config.yaml
experts_per_token: 4
hidden_act: "swiglu"
router_score: "softmax"
positions: "rope"
attn_scale: 0.177
parallel_block: false
init_std_up: 0.0605
weight_decay: 0.0
decay_fraction: 1.0
decay_shape: "linear"
train_tokens: 281800000
Below are experts of layer 5 (counted from 0) of a mixture-of-experts language model. Rows are named router (the router's row for the expert), down (a neuron's output weights, with its number) and show model dimensions 144-191. Each number is 128 + 32 x the weight over its row's rms, rounded and kept within 0 to 255. Numbers have three digits each.
After each expert's rows: "raises" lists some tokens whose logits its average output raises strongly, later layers aside. This comes from a sample of Wikipedia text that the model never trained on.

# expert 108
router:126122163176159076128153116102109079144116111148177135110121128111139150112085168175103186185074148101148144114094113168091139159138108109176097
down0:118166073126194130172105134164161144162125135128162146163103101187162120091180096142180108164102190088123147180073154128179164093162114159128130
down1:146119129146162138150066151100139061102096255154145101134132158121094119139116150128164131161141135128084180145122136112167147128142145112124123
down2:128160168109084109087102132095163096135152107123093096120075044117096136143116104138106119099134123188105087141132087121142083087099084146092112
down3:141093103173069138117142142095107122117123159188069110173182131126131128084111094144048146144158154089172147141059174112124093107057170132112145
down4:122100042127092123134155095089130175155083048113182147117121164085094167151159159082133108121174118118120124087096150148134153099134170091048142
down5:142083156097168111142175073073153147169153183120066087187118158110165058127120129110109182141126128139157165069187105163132172091169190141186155
raises: "ements", "ocene", "ement", "lex"

# expert 54
router:121087126104115086134111101092095157174136151157048144123094102162102125157093121069103134115168125082137148100178169168121154137091137172122153
down0:074091161120059181136134108121116113120086129131105155136123154088130123133130127140162124133105121077170139202084175120154131168171088181139052
down1:103148203138171124116104147119154154083125124143117108129110078128201172081168049146134143156114111135121147193130137098134132106099154074099135
down2:105122173061110126077119090173122097125174106148172111148169084145168145137122173120000159097126104115141103095107095149129139147095116107165087
down3:116087134159067061101137120129118143133124155065118138143038191141147092116084128112165085136105128145101115090119144106156137105144095095135121
down4:099134154142090094110086143177091153167119140074127114134097090147127161136093120097134116179079133161092176161179139176115117169108140171153090
down5:136132122165120196132118123140101121109109110122133165104108219126192144115143119100121115144087128093119164138145144062118149163124112166118163
raises: "uts", "ely", "uc", "ency", "ents", "gan"

# expert 27
router:124172148097175122142131160172076136157098141156155101144159102152197116154114049140143112109110136143151120124149109148168120137113096119117205
down0:115167101153112141137115122123184132135152097185128137124074123073153107188104124136095091127193054112170113102184120143178146113120167163117113
down1:115132137144115150128179156138105134097139129074119099147115125046096070094195102129126135114161110102095113130081146125141144124174106132177078
down2:159174141103179154133099072165118088122124154154128102157099169108168213114088107122154155107066163119112080117105131136176121156111091125111148
down3:187152133107179119111146133088090096140133129139073149146104100107137101195096090109129132143057128109134170138118096114121107147071170179170102
down4:157107137153102101160157092078030135157139163116117103113111146119167083136082161123175122144137121193199100083149153151143171119130135138136148
down5:128118115145185147177101187144087131127165115159116170127183126175101138181175092149122122100152106176172111103184181134111138142141127140137095
raises: " the", " its", " their", " this", " his"

# expert 47
router:086124101144090137124146137117103142182107085168166111125103067097132124136118091132133129133105105150113152190156146154131077121142101064146170
down0:133102141159110147155093124155092163160140114116120118096199159153162076138159108116117157150101108153147095156148146085092045138091073131119103
down1:145106179138020147185122186100133129127145101119100163124092128149154077134104140136141121142134123087112135182154145090145145151154151147147127
down2:112155148101100137175158100128075197071101142088159096184139085091090110115117093141117181166093150127134139167128108127115148159130140153103139
down3:108150105148141102141142149161208145070148080113114135111083082172106139114138103111164135058068101130149148089151156127109125124151182122158161
down4:115136117123141126062169189120138124133126178207134134079129163101127131139100108118150096174123140182132145101154146158084154073118074119109076
down5:116111054089127116103097136043132158060089089071152093166133086123171139091174114140142142137161133149115154106178095156137128123086131130140137
raises: ";", "–", "\n", "\n\n", "−", ";\n"

# expert 32
router:109138154164170075144174124071136081136102101148172126093116119113132155105105170159098191173079150111159148104099103162104129145156122102162079
down0:146167120198183064088101123134130104190074113172135181151144075118136111151134127143101131113101103079095104181156134100135140085149137126084142
down1:167149141118193110120118147069086116149073126090109086149111124130116124168143085122158167203160132184098198131171071101123202115129139106070099
down2:168192091131103198168158105106133135170130156127161121081128099114116155103132103122132103134120130091174054141129170136140130119137139103116083
down3:101174174116143153151083107142118116144169104146166100122117138132190127086146127063097147145106143180144102133169116142200158140131078116148139
down4:181105135193086064151113117112154072173153044139141134144112117113092147112164124145155138072120098143109134106170114144128112214136103103159151
down5:167092125130107203115144126108115141096136125112136085162129134167167099136100225055119160108160131114160124097130158131135090111212180149128119
raises: " Rights", "iction", "eration"

# expert 82
router:124105114129142109137143111103179138186152092111050056124171091126108165131102153162124091132131152156126140149149122161096131064146166104079099
down0:129078187071127136173159165141142133067151082138067088120087064062118189114143071163064148140117092127143081168131139142130170148162068155113140
down1:158145122120129150116152126191125122207132147099145157113192102143120135183178102135148132120150121165139161121179136136119135111122066148057179
down2:176130123109144117146109114136130137121145172123076153189121130126149133078130088164187120121094123126112134106125124120117142114131070108109143
down3:078153116125135113186085035143203121142142161117171157109113134134159139115173150151144151103183132138070132166133121136131131147127123133153090
down4:157111139068107173130088249163096118136133115128094132143178144118148094108087129144149165189137114130118181135060159169087111124159082128148137
down5:132153166103196176170143156142089122106093107134165114129089105083115132122134146080175085164100113191125133170157127166098154114097127138127180
raises: "-", " |\n", " |", "==", "The", "="

# expert 87
router:157158146156116125113169139101142132175156116087121085066114093081108173126199186165167141126088164129128134184079157129134121154082142137109107
down0:107144158114134097111152175181108136136106075121124180195155165128137136143130154081131151107135111103037110143162099124139070154140096174148115
down1:169154083137155155108145111125103125083150110171149142092130164083060129096162131112137143086111149136131103131173194142117138128121115110118098
down2:185137158086120104122101098168105151176114107124133123155133120090143169133144130115160140183154132173123125143101101114074082137145081114190134
down3:058142134158090164149107154148126102096153148141137175111088108153136147115104122170161119121181105095140117118136138102132122192190113141067116
down4:133115158122135124161160164169103139115108086121124112127195136175137094146119169082101150137094080120164170111185180090126077069168211097177070
down5:147094184086100114169113136180142149105113155104126089117147138134131138147101112184123161184109161142124159127060090074122061167113113083154131
raises: "Ex", "His", "With", "We", "He", "father"

# expert 85
router:123117165178157082138159114098111078148115111151171137103118134116139156113092164167098187186075146102149132114090116170094138157139104104173094
down0:153128176138131162109096135098140093139194109155101092118163124161089133158158086090178091093178098138100062077141156181146114154086077152103144
down1:101084167096150151120098073141136096101129107148079106097123186156139085102147117131156164139118150141146142149122076103092128096047141077129141
down2:140155098105091159106109086139163154166135117077173141146110119145142134103089111123154090117130114175146183078055156094144158154041120136181108
down3:117098136127152190193071188117146144153233154103131085169096127101133187117120094089107173125082122167141075127076151148189155104103211080078106
down4:098095170116173088120075116134178129167123121143090120184110166180123116128076070140117131183132106169102137083154161129144091150067101086130183
down5:132098100150154177154141141124155117111113184127161115100090161140140103137174162179160135117183110104081078091152115126146084129122129092104132
raises: "://", "]\n", " your", "ience", "ility", "ilar"

# expert 99
router:122084149159132125155120128111123108150131066166088207182109122118151117196181158152118119157206108128102105171130129169156148089139159112140157
down0:114089111062133106126198109109117190107128185090140072132128112138120111124140123138190088083124106124127138136131098089166069160109181142138108
down1:175100107111142112116130104098118108159122128156108088113123054187213134097180150144150124151134164084136136196173173113100089201141077121155139
down2:089127190149145139116169189083118152074115084098107240131237135112130114147104115126131130137160138115103143122120116156146125159127114150153121
down3:123153068153129170096076101098099145119113190100148099109137124138117089069160067168139130102122106167172131098132128117093150132127147099060113
down4:086121176155142068128101128120145135174080111102132206125062162131098126140157145094119190147101161071180153202180122096099125121162107105130151
down5:119152103103050178065186125103146202116069202127111151129090152107145186117132036117119137087109122101102112086137087134094140147150142114109140
raises: "6", "201", "20", "st", "21", "7"

# expert 6
router:105178159152201149160192122118129102162182169110151113142138136125170163153195153198127103140187177170109127173149166176168172155169118129105129
down0:070154115112062140129198088154080117127117163106105159127138099078125107190132132115139205105134131141147116188117083213155156119192145128106079
down1:151098154112144138087090119115143123162098142113133146151160107188130120117129141151121064153159171119123131105126090136169130148086100125149140
down2:117128159157096106089117116159160107121169143212056135083150108095135097106129181121088110076088176149116176102132137144170147112072133139073130
down3:153112103088154148096234175074167133111141122136122113092148056110129122141049149099164091088130137155124129125090120119097127126105131088170105
down4:093134100119121050104049098118119096206078154130106097069126177102123119151055124139117122185115099102130105169097151086194143139095159108118165
down5:113137087172169143123161119098135080140126134066137146159043136090137124166091141152111117069108089106131197130154163141148133114119149164145102
raises: " a", " him", " them", " the", " an", " it"

# expert 14
router:133114137076105118085141107134096135091138096134071109108188127137116155133110146106141087113120110133107094176119133058161170133177140114040093
down0:149102136131170158203104205167112124140088095174119068145140152137163135064092131160107105117053148116135089151104112074084125142094172133179107
down1:113060159127144126127150160119112116127067108068126086136131114138149167085076154133191127148130092160117051087097084136138094179133168126150072
down2:140166121092123184140087138101153105107116152175174092108082210108180142083104200146136140124125100127125140153187183095134120163175103100163151
down3:125126114074175137130127149118134104183097160103206131146100105101167142079108118100079150097156136124104025113133107139126168132154079147127153
down4:132101141128111105144152165140140173136123142046115166108133113124151174105144144144066105112181098100156135109083155144109123121132169155134178
down5:083129157130159114138137105142113084122148169138137146153111142116155136107149137066124150163091132162130143163084136085018130092175116166143104
raises: " a", " taken", " seen", " shown", " not", " an"

# expert 97
router:134140142136071175128153130137196108116106173160123107145174166161108103194158038151112103155157118166116168136123120141140033153110148095089185
down0:177134097111108098182094171104140140115130104156154123094103127101082107133107150126062128164148116128133107058167123140067131144127127079139170
down1:165154087113101153099150135100132084088119138159136064158150163141150094127151153195102054182206127126104087093064095167109104148089070115112129
down2:130109161100135198172118156140089173128136101142120040134107129146187102137105064148156153181183162138097159134113135138131139143113150132158132
down3:115150060119123081138112081150128103134142076113138200107107127154104119167135150063119096034171125169124202164175088105173150148080109158126108
down4:116144117090165103163160168140138109124156160096057110081135125173105198136121114149117162122147145154162120130152079096084128147101154070126119
down5:093109071123111123137162093210134191127064111094132126147161132146130145176133148101151121107126154067136149118120190123145094166171134128124128
raises: "===", "In", " and", " |", "-", " In"

# expert 78
router:122114165172151090142170133094096073144112112150164156103116143110139153112103177173105172186084148108148133115095111166079139158139113096184084
down0:101135114117169108100159131215177152070140093118111141114084125126139109128120128120137079133191166140110146161112126106053140170176126177174184
down1:120155104064111161122104108083111110121098126156131158074148084128102112170197163131210129134143122081132125058104162109081176186140135125091164
down2:167143136146119126164127122176164100119159107070138059104134170126154153135125069158144083139120110124100133178131102105121200133151150124119169
down3:140149100123144153119175149167076152050145135095128099149141056134082129136132135161122163091170097088149146111187119199078113128110159112154074
down4:106141095081166176140167173114149131106124171126124127118079142088134135156191076141049063086165126123085123100132163152080194137074103161062031
down5:155167120145122141113120115160059099045147125134097186145125176134096138108148067118147150130125129135120125144163120110185165124082100167153116
raises: " surname", " influence", " victory", " electors", " honors", " election"

# expert 18
router:112198109144115156138122094114155125159092079127110118143093095148181142138116137057092120107193128111090165136116145148076138111119111107106094
down0:076125164110116091094103126107080151117140077090159148071067109127106159161118108152171097114097122117093115149174099113164156085117131154100144
down1:165159112199142147135081124162109085117126048111122080103124112070146103075159129146098170121128157077129161119120105192098100138152129068150158
down2:133101148143110127138107114113115169180116110076162129174166128113137132203162127193144137144131205171138117140164195127094113152109074117157156
down3:132111107223136113140085124150113073134087157085118125149168146168105083163110118121096139126170108085113060113151091142106149121159073094130144
down4:148183091135172094097123079126100132139148139067079092148091138133129134154138079094159125150107146138176102073145101153102192102132125136166149
down5:193104179021110154158163127110136110157111080128125118131147146162121142182079094132172094111133132152176131082128069134099123164137134119191118
raises: " in", " also", " on", " is", " further"

# expert 56
router:129097201194130077133167130097098089152115105111144087139127121074107152162090134099142162183125140066204151150150100178132115124158171136168075
down0:211140065137136122142114134160112138095138203115139114140143115143156129107140094131170095152118117152133180126126151047163140100170143121128118
down1:091098091198104145146146181098153106146135142146101121129058095115162119155165169099135129120151144106076126089143090112141138144090134072070137
down2:172153210131154136159191125083062142122108073082146158125131145093150092171131103069131103103120169124150123188160119154152108147177106145100158
down3:156100136083141141064108119092099081125068106109222135187123115123110127155137132140093128133149143158104172149074180157136080176112085066095137
down4:149172164165161122170184167121152154153103161108102141111059150173068068115085103130122077119167176120116124082100141142151147120103159153138096
down5:134138185077153092116137115128114185147108120097107114163135168102116119117186132112097196072080161161149118137112139106145185154130106157148110
raises: "ous", " (", " of"

# expert 94
router:152096130174071098100145138203144154081129114085071146096187181091118149118100140096114091111132095111155079145104088044093108146074139102077096
down0:127168112143177162104067081137133119160140120150107130134075104117153158148175123147155090056120182168162152164124098063127075142151097157104093
down1:090187109100100128140159115072085133117070129153125159095122157139114126153081134137139093123136179133113119206152168134131081106065122144117070
down2:130091131116142141100114143124120118145127150101120152115135103158158077109090162126076104127089161210082152190074101122145137117122064109123101
down3:111153095131140121122169139122107146133141145110105131111135135115165167082107112143147113077114097105027130199119149125138136102118183129057203
down4:088101128116076107088086090135143106144118159139073144054139155134137121150137169112097169150090140079178154119114147108126092096105185152132101
down5:161119163099149062109071147156130123102098106141093114175129116121124136114116169143153129126113139152098163153125190169118098153188123120081076
raises: " had", " has", " was", " also", " would", " is"

# expert 8
router:101163119143156190195113103093093158182127153112152119179136162108120170110160171099128094139147150083154153114161120112131149115167170138133090
down0:146077157125094101090145114105144131064156126125123099162175172087147093097118121124161083102126175191075097127116156157121095174107157188173118
down1:122093126138093098111140158155151128146111103123169159138129098190074133163132178093137132103098117071140155145168156164133115138165166183099094
down2:128186176098173087160110082099160099122118126165119114146107117097141137120093114157099108120144094161136175115075128175146127123112184156115136
down3:141132108153134115090118144128138153092077145188115085138146108115165125129139172077104143125097106148062144189113135132179119153101134113069105
down4:127165213160140095124124250107118072159188113163112091141169120100131179089090215125146123118169131126103177105132125156110089170191113108167132
down5:151183097106162162135171082115098151093118108140103133085186088084081160113135092060126161166116132110097155101114113124126160114119136095163123
raises: " ", " —", " \"", " –", " -", " ."

# expert 12
router:122118163175155085144155121096118075147111116155169133097118130114139145119099166163099198174075150098147135118093114169089133153138103105166090
down0:148133132087102086129099160128137163160108107207145135136103130111136145174095130153102130165110182129146142100131136181120127124166121185199171
down1:070091120128137108066128101149148080084140176102176170128159112093147114083056154048082155147102154083126137138137160092097083122124140151143100
down2:143164106090146139085185071133090131151105070179172195115099120161159169120122141099165162154152056109107154089175103111141143094124079123165100
down3:114116105143122129146149105105128130169158146103152127115110139190134111085136106114101147155158169205150160155101160154127067158141183148126168
down4:141130126115106016125128159130110092096081170128109123171156120121112172108093069159115101193122152147120170094116141150171106185120086193116121
down5:130099170163136112136134143142131082145102103103127149070134142189163156158145195128133122101153097129130163148153201130178119145074163139117133
raises: "ited", "DST", "acter", "ived", " pandemic", "ched"

# expert 75
router:086087159121047099152106162154102113100106190125167130181166126131168171121103122123149085119090163186142063152165079084149096088073102088187077
down0:133132155150076101213108145105066141131157131175141116125099205054118151137155076125159119143115044149185091076194100087190057143106163085154110
down1:118145065193166107113100080102153105113165157159121152109170109176093122097173073061126123139089187156110147163097135123087145121138168109124105
down2:058116049130100103089157091085138083120083143156106140122134185097166091108085159146166141109090095088137092141095076091120082066103117103123062
down3:090129124200107182109135146104094171134136155124134167121097122138144148136123118139116075133114128110114164139134140156099089156068088124138132
down4:105089132108153119125120172128169170112096132084185130119095153117120143096140160105131114103098155143130080114160093157098065117156117123168102
down5:122162120085141151124108148139085126125131085086108058141194102055152123173156162147120140102111153130140124090115132121174140119135113177171144
raises: " is", " was", " =\n\n", " has", " also", " time"

# expert 23
router:129118164177146079138155115094118076150111116152171136105118132120140156115095165177098185179076150100154137121089114168090134156141108104175088
down0:106195123140094105136138130107174194146194075090128169197139097153130119104081142056153119126101109161107138186125154148110101086174124125165100
down1:151081171137089089207155089174121117130133100076132113103176141092155093095170147153148055180092129091115113082087136167127092172091122091129108
down2:111152129102111142053106184129115106097162099142162146145130089119107169127167109147093160112117130173169155118108072110039107076135064113114107
down3:079141153149115142075142094161154083142125145147167152154108089154119146099138121061165118114141128157044091118145159156176171100083089100169151
down4:134152090119127157125147162162137109139107093102145139170107135136114148139149161148120124150221111089047118144108011120165078066133096094087126
down5:154120121143141163103201158144072046111111126155107137134130146150086117130157164157170114104148058096121155102107102180140132048127107128148181
raises: "itions", "i's", "inho", " herself", " vocals"

# expert 118
router:044137101159119092186140156127107114162109076167193152125092140114172118106133167068129146126096169102094092166126127139166151118092191107165130
down0:118124112124115136089117136126171121147079023123139129074104052123112122166125132177106116109105124133119189118092152178139091116126103145112094
down1:117166144094120174148075126126165084166122145140162160116215179140139137141055110106116104171123133098077145202123105160146084207146157163146125
down2:144099094104064097147096074157125098152186188153127179095099173131180163079126105149089097133090134116171113135138111099164160142156086194093150
down3:140119120153167175191138095162118134149128136163126109070174166105160134102089095092118101071137101161176086107137176115148119132092075157124098
down4:091162119168149115091105100138118106106118149085121146138100129121119122139099124108141133104190100111161136206072123157105150126161110183104112
down5:157190201155201086156093052103130150136132130102178142139164140175109129140120080117071073121123140128156132119138078133171101115142149138146087
raises: "rie", "ana", "lia", "ez", "ans", "ona"

# expert 81
router:112124133114163147118092118146094118061106194168077080136082100177073133134163133103180088108138126200148138139101156050107143126116121130064158
down0:171119094159112094142085138068119106098098136141080112106126159086094112085154100135150120147175140141200154114091112126158103114186109156099206
down1:119118141131147116052071105105105104105166157114127146113124174177160155120145153075070137084106107212136183168192112154130166096145117135134127
down2:166129103149115154132100090174075106105080118092142134169125144100124134095140109125168087125139126111085141152148070094142162143190103132007106
down3:093097135134180170046111191098092093113153162135191139112129123153108185129132143096101122109096078146147150177174148141161173107125143172088114
down4:108123185109172089114076138119108153129123103073171162144128118106161100131144160077160133123138152144146124152145149094121083144115123122177151
down5:065097127141075177164105119196115138115073102169123175105091125156136099159101152092168102153195128089117135097165144150093053149092077074169134
raises: " as", " on", " several", " in", " some", " a"

# expert 51
router:125119167167153080140160117097109078146111116152168139098119134113144154119092165164098191184075146102155128116090118169091140160138104107180096
down0:122153093159120098102139171166174148089054059144075121106119084102121134107153093124130170183156111122130067073162148123133120181134154149119134
down1:116102099168150123125084154156128050121122159164169173161097141158127126168123132131135112104086131105096136203121090172117164132040127079151099
down2:103181140088118156125082122115137155103109185117179102163163159161117119141151135130146255123138151142177070154054149105084126064191079139148145
down3:109103142104065051082157143185125120164208153141111088154053094115104172145161112155069125112198128138145104069180134108138115172164185140186177
down4:162114121160137138084157153084098156176089107121158104111168104140199156113140089136094079162119117099117083185097140120123113071125148064185101
down5:179127162132144098178181115129113135143078204090060089168154111102070176114186133148135088106117086090093104127164082118176138145161114055078149
raises: "://", " Register", " page", "ership", "play", "196"

# expert 59
router:148139159185193070125135122156087070086113090157164101102123121103125155137117131177085197158113154143155151122051123169120114148174121112193067
down0:082158183099096130165138128120130193142077098106126125157093089183103129122140104135143096076170109147149106099153134141198170099148156102121153
down1:100166123138126115183155123175131069113127170153109094122141139118097145148131190128122131126065146094081140152185138127078107122100157109123080
down2:164074113110164127122146155159110081107140178166107155145115067124152095080168083104149179187087132062154103138116101113112096155074108095140158
down3:155128105122154169148112117086202070114150187104118148149134077093125084084105121152099077157087099092098100151116069132100112136105096131147150
down4:097097066118166159131055184189190065116122174119177130152107124135126155122193083156129088128129116151124221164168116117109124127152137141142170
down5:121112129129084116182124175139167095139110116123117153083179157106068150167097178142072118096138144077170116120086092108085110172133143161124150
raises: "Other", "Population", "Act", "Ed", "Construction", "Comp"

# expert 38
router:175144095149133141182092143124085091101153114063138101149183097148131130123123119090121099108162129160166116127118091144167094144168106124067193
down0:072159192074157176126196190072100151159130094126065113148101109131092133164184133122166152154097101109089140178122168086123162121111139098161107
down1:159125170117107091142127048069110151176091143092120096131141131096104174125090125099123070156110114127089084136104100107127098129107100127148080
down2:202123076093192098129132117102115129131154115194168073121201137186124182087096134153115111148077108122119089187089134128144134145164109155163133
down3:148135123069119149155159136184061145072158125154125126147133163088072217105089134099127177102098138145106171138151108064120178092150083170155110
down4:083161165094090103146163171112148172129122129152109163139106142085134186103095107153094136117115151120152147143102091164106101134152162164169131
down5:121098145112121100152092080101124091140127123148160127116112061112113110134112138096098161090152127149189073104196170161124115124165154120172148
raises: " the", " there", " this", " their", " its", " they"

# expert 26
router:130123162170142082129165118098126062155111112152177146110107139115145150112094174177101186165089144105153141121094116172086134158135106100167096
down0:163069090085060177108110081122176190051142159143134173150142116131133154146074121132150131098165098133107088121136126138151119167143113112127149
down1:122160145109116108154107118179181087160092124141153086116171160150164089131116165131179093118130150142161129104082157124093138140144149159100152
down2:088108116118199135124132128166094086115124082152118097138165142099098077167115196123122169129125144141080149131185175129084180098165140100178139
down3:179045107105153064135095189117115085101168110093176103147095110139121156090156142149164185085094157097151139160157114068126151147153165118133155
down4:144110144146211158121180132119136080066109159171115156126182109162131133136098090133135114196131095144098138179129168146117127190125170084116143
down5:116178158131132136090122126152080144059168132108068086096145155118085085147122160123082192121160062152168122104155128118155178129144151159114172
raises: "uch", "ictions", "une", "ound", "urd", "urn"

# expert 101
router:126125152170150085136154110097134071145112120151166145108115142134139145108109181171112199185073149111144126116098110160088141159147115122152087
down0:120193137124136096149122105062140116066196140145161113135118177136101115101159131124028153127171108119156120167136143159089106119157150178146093
down1:145141119120096176179141109149125132140105117164086117115113103098124116122127111179144154126177130138199188112113149133123163142123136155078129
down2:123086178108152075111127141094095140115167194166143085090068091083203121100171089147132182125124132125152101148097188144077155114128148173114103
down3:118113142118116089122178055101100147152156121169122152094173150067161080088115144096168124092185110149159144103098135164157100120095100166146191
down4:165092091143115096081072192079117144060130154158109132125095091111170110161127125122157137117170127172127069175132080158119109102111159223145063
down5:099124109131162147115127120143175110110110096146075143139096109143131151198143168122111092138156095113122117151064092186090135134179173082130101
raises: "aran", "arma", "ole"

# expert 110
router:149152114130171144153165115114089108069129116145119094152187172144104125062172131082170062103094079159136169146065129107081151166102142127088110
down0:122141102147126151120097145142107018126118112093146164122133140124134095167088101137125128137110104130118087110093153158129188115163088115117098
down1:153096180157098107093117155171163107098127151140130117142162208078139141180080173102092171103096127141153073215177119064103112148129128135123118
down2:125113068167081119170173148109130170150134098113044168151154174072090118099150085137149104133190156084113131104111111153119099114093138081107143
down3:106118138113091084155110185135160128175134135148174142118105175069072158090100047149178094149155175163159079137152151102131082102101192091081121
down4:155146145155129078110088130114080204129150131073096166097181088171147146148095135135093115139133137176097188163129121078127169130085174140089092
down5:112139159119073161068138126110161106148111146137115156148067147125098152105133132147173141092146115118120152193099139132139154148125150159100125
raises: " a", " the", " to", " an", " more", " its"

# expert 34
router:106196112156121098152133139199123120143087064120146127188078122132168071192111124046122155123186172166137164144177128120135121122124058123141142
down0:126068123076084107080198150159125102108120127115104184165164126154143101119140140150049132168143144105134089128146114111120086156138145094133149
down1:136128110119183147111132096132088149081163125099071142079139168129165113126138136157145147170117129130106085134036089110143175197139143110145126
down2:187099143087163080091107193138151108079072111117119182183154156118117118141153144161112130106117106126172134088142178084176086159154216111104108
down3:138154157129133170152151157106128191156164152115133158127168137084113130077112060086142078070087149146134173113099090167135118114084173074148159
down4:142089163142144152097149071100122131125130098135171109127168171136166059129134175167132120158159088089174089119175087098119135142132139135178168
down5:133096155152063153097136102136105110114064118143053144123190140121164092138115130087122135138134157139125111096144074098105143076143176126083117
raises: " ", " the", " and", " May", " November", " ("

# expert 109
router:199150167108171091153108164155155159165180149101146100107172113105112136165104118134065067157124097125098065128139121113113155089133142154070097
down0:114112146095135061134109167184192137143088121160205118149075143120135156139135106078168089122158184102155148155112124152108043126112160138138102
down1:089083109117085148100137088065173153124144121129125120107078105166130095131180145114180175150097080132087126138144144121073200140170121138104095
down2:110114143142135171151072140111140098140107180132149126108105117115109154136138112153138049128138138131111189125172175106155049130116137112157177
down3:138141124126182107114141110128113149137061137145137167122128094150156144164189082135115132160153170205128079188078103116139145078087129140146112
down4:175138127152122128201189098066192161156101083163173148167112131125142096176093148091165106134158143131141127092197134135123129137138161108121149
down5:113130093120101119109154124113082157096160130100088116161185133186116136157169107113053206141134121089162133107097130143113078125057144153154130
raises: " the", " a", " this", " his", " he", " her"

# expert 65
router:156122095120136139089139151139133131093094131126047090121144139159093062131131151113200108137115078109086177141148150112113109115106114089092095
down0:131047115108121112148157076121090179141161109140153109118130164129156115145184151140163131158155104145106096061107146141155128098132110142131120
down1:150174148127056127122149111124127132093151146140133126192108120128100154149064133161148163083061065132129084115078147149135139140131178133105184
down2:157126155116147122106126084132160130077106104124085152122093091026129127143101117052172170045143051134078180156161079104101165137094132101104098
down3:135062120086163158176129174116194102131151117152100156096122164164139122146096161081141094124099129187152137124076118140168127131083157118088114
down4:142110123111148152141086140131126215122074092152201104172168094125148145157166140072110126120189136183158166098136100163175110163161153110179129
down5:129096157168024130163123151101072126148118132153151095171076111158136151087172143164146073083121153097123172130109109172130173109134078119088078
raises: " and", " or", " the", " which", " acting", " in"

# expert 88
router:149095167162098083112198142130144094098133081104178116152145132155136095140122086145120164133154155098167107086128120162053125144115139069106140
down0:143125133153127151112081095154129051142133144128150111086101085117109169099114057114131139153055122148102109148088077081162135138121148138094164
down1:129141130085151133133097158100119052146140139102154095137091149071117160107104137088149120137120125093169124153108143117105089139129129058065123
down2:134089158138133144110158175165174132100181100161121112129122184173111120162139146122139119143182116102151153144074157199137134140138141118074171
down3:130167144076097102158161141122154074180155119129049133169133120121174153111111192137139173091104172117137076153174134096121135104155108176128174
down4:131133102063132121136186102169119170098119160097105147166121090152184116153105160123076195129096113137139161166130104161150187138101166160098112
down5:111115079084133186210118168135153112112054141104112143125070161129092136079141131084170142154126136123130144158173147143142149157116095110176069
raises: "ers", "er's", "ing", "ation", "ations", "s"

# expert 45
router:187097139145128115102164086178132155145128163170070126104094122136131143123100137165074065134160083149077184135172134022083134105118162115051171
down0:148136114192135086144102131149117069139131096139149196128152127152094120141162100124112103105121133081092160114179161093083192181149168106111147
down1:107073154123131138126147151146124166097132156149150091178073081109101154145098134125080131080102202128152157135128133112146078142113131133146166
down2:187146083199097145107079085093169097125123148142136057103134164170139135099107182124130083147085190159153157197101140102174096100166185066146136
down3:089082154143116130183183159137139144139103115083110092109117054090086144134152089082165118099094047098126155101141102109099122091124108149135112
down4:129157106071109084094126090113088178111101124106121164103177146090167162118115201157171167117172173127042120148179091142107120108117145171130129
down5:118146154149151133122139163106162136088074098050142156110158134134113108088149038146113112095124087084139125135165107191121221149147116077098141
raises: "Note", "Former", "also", ");", "with", "F"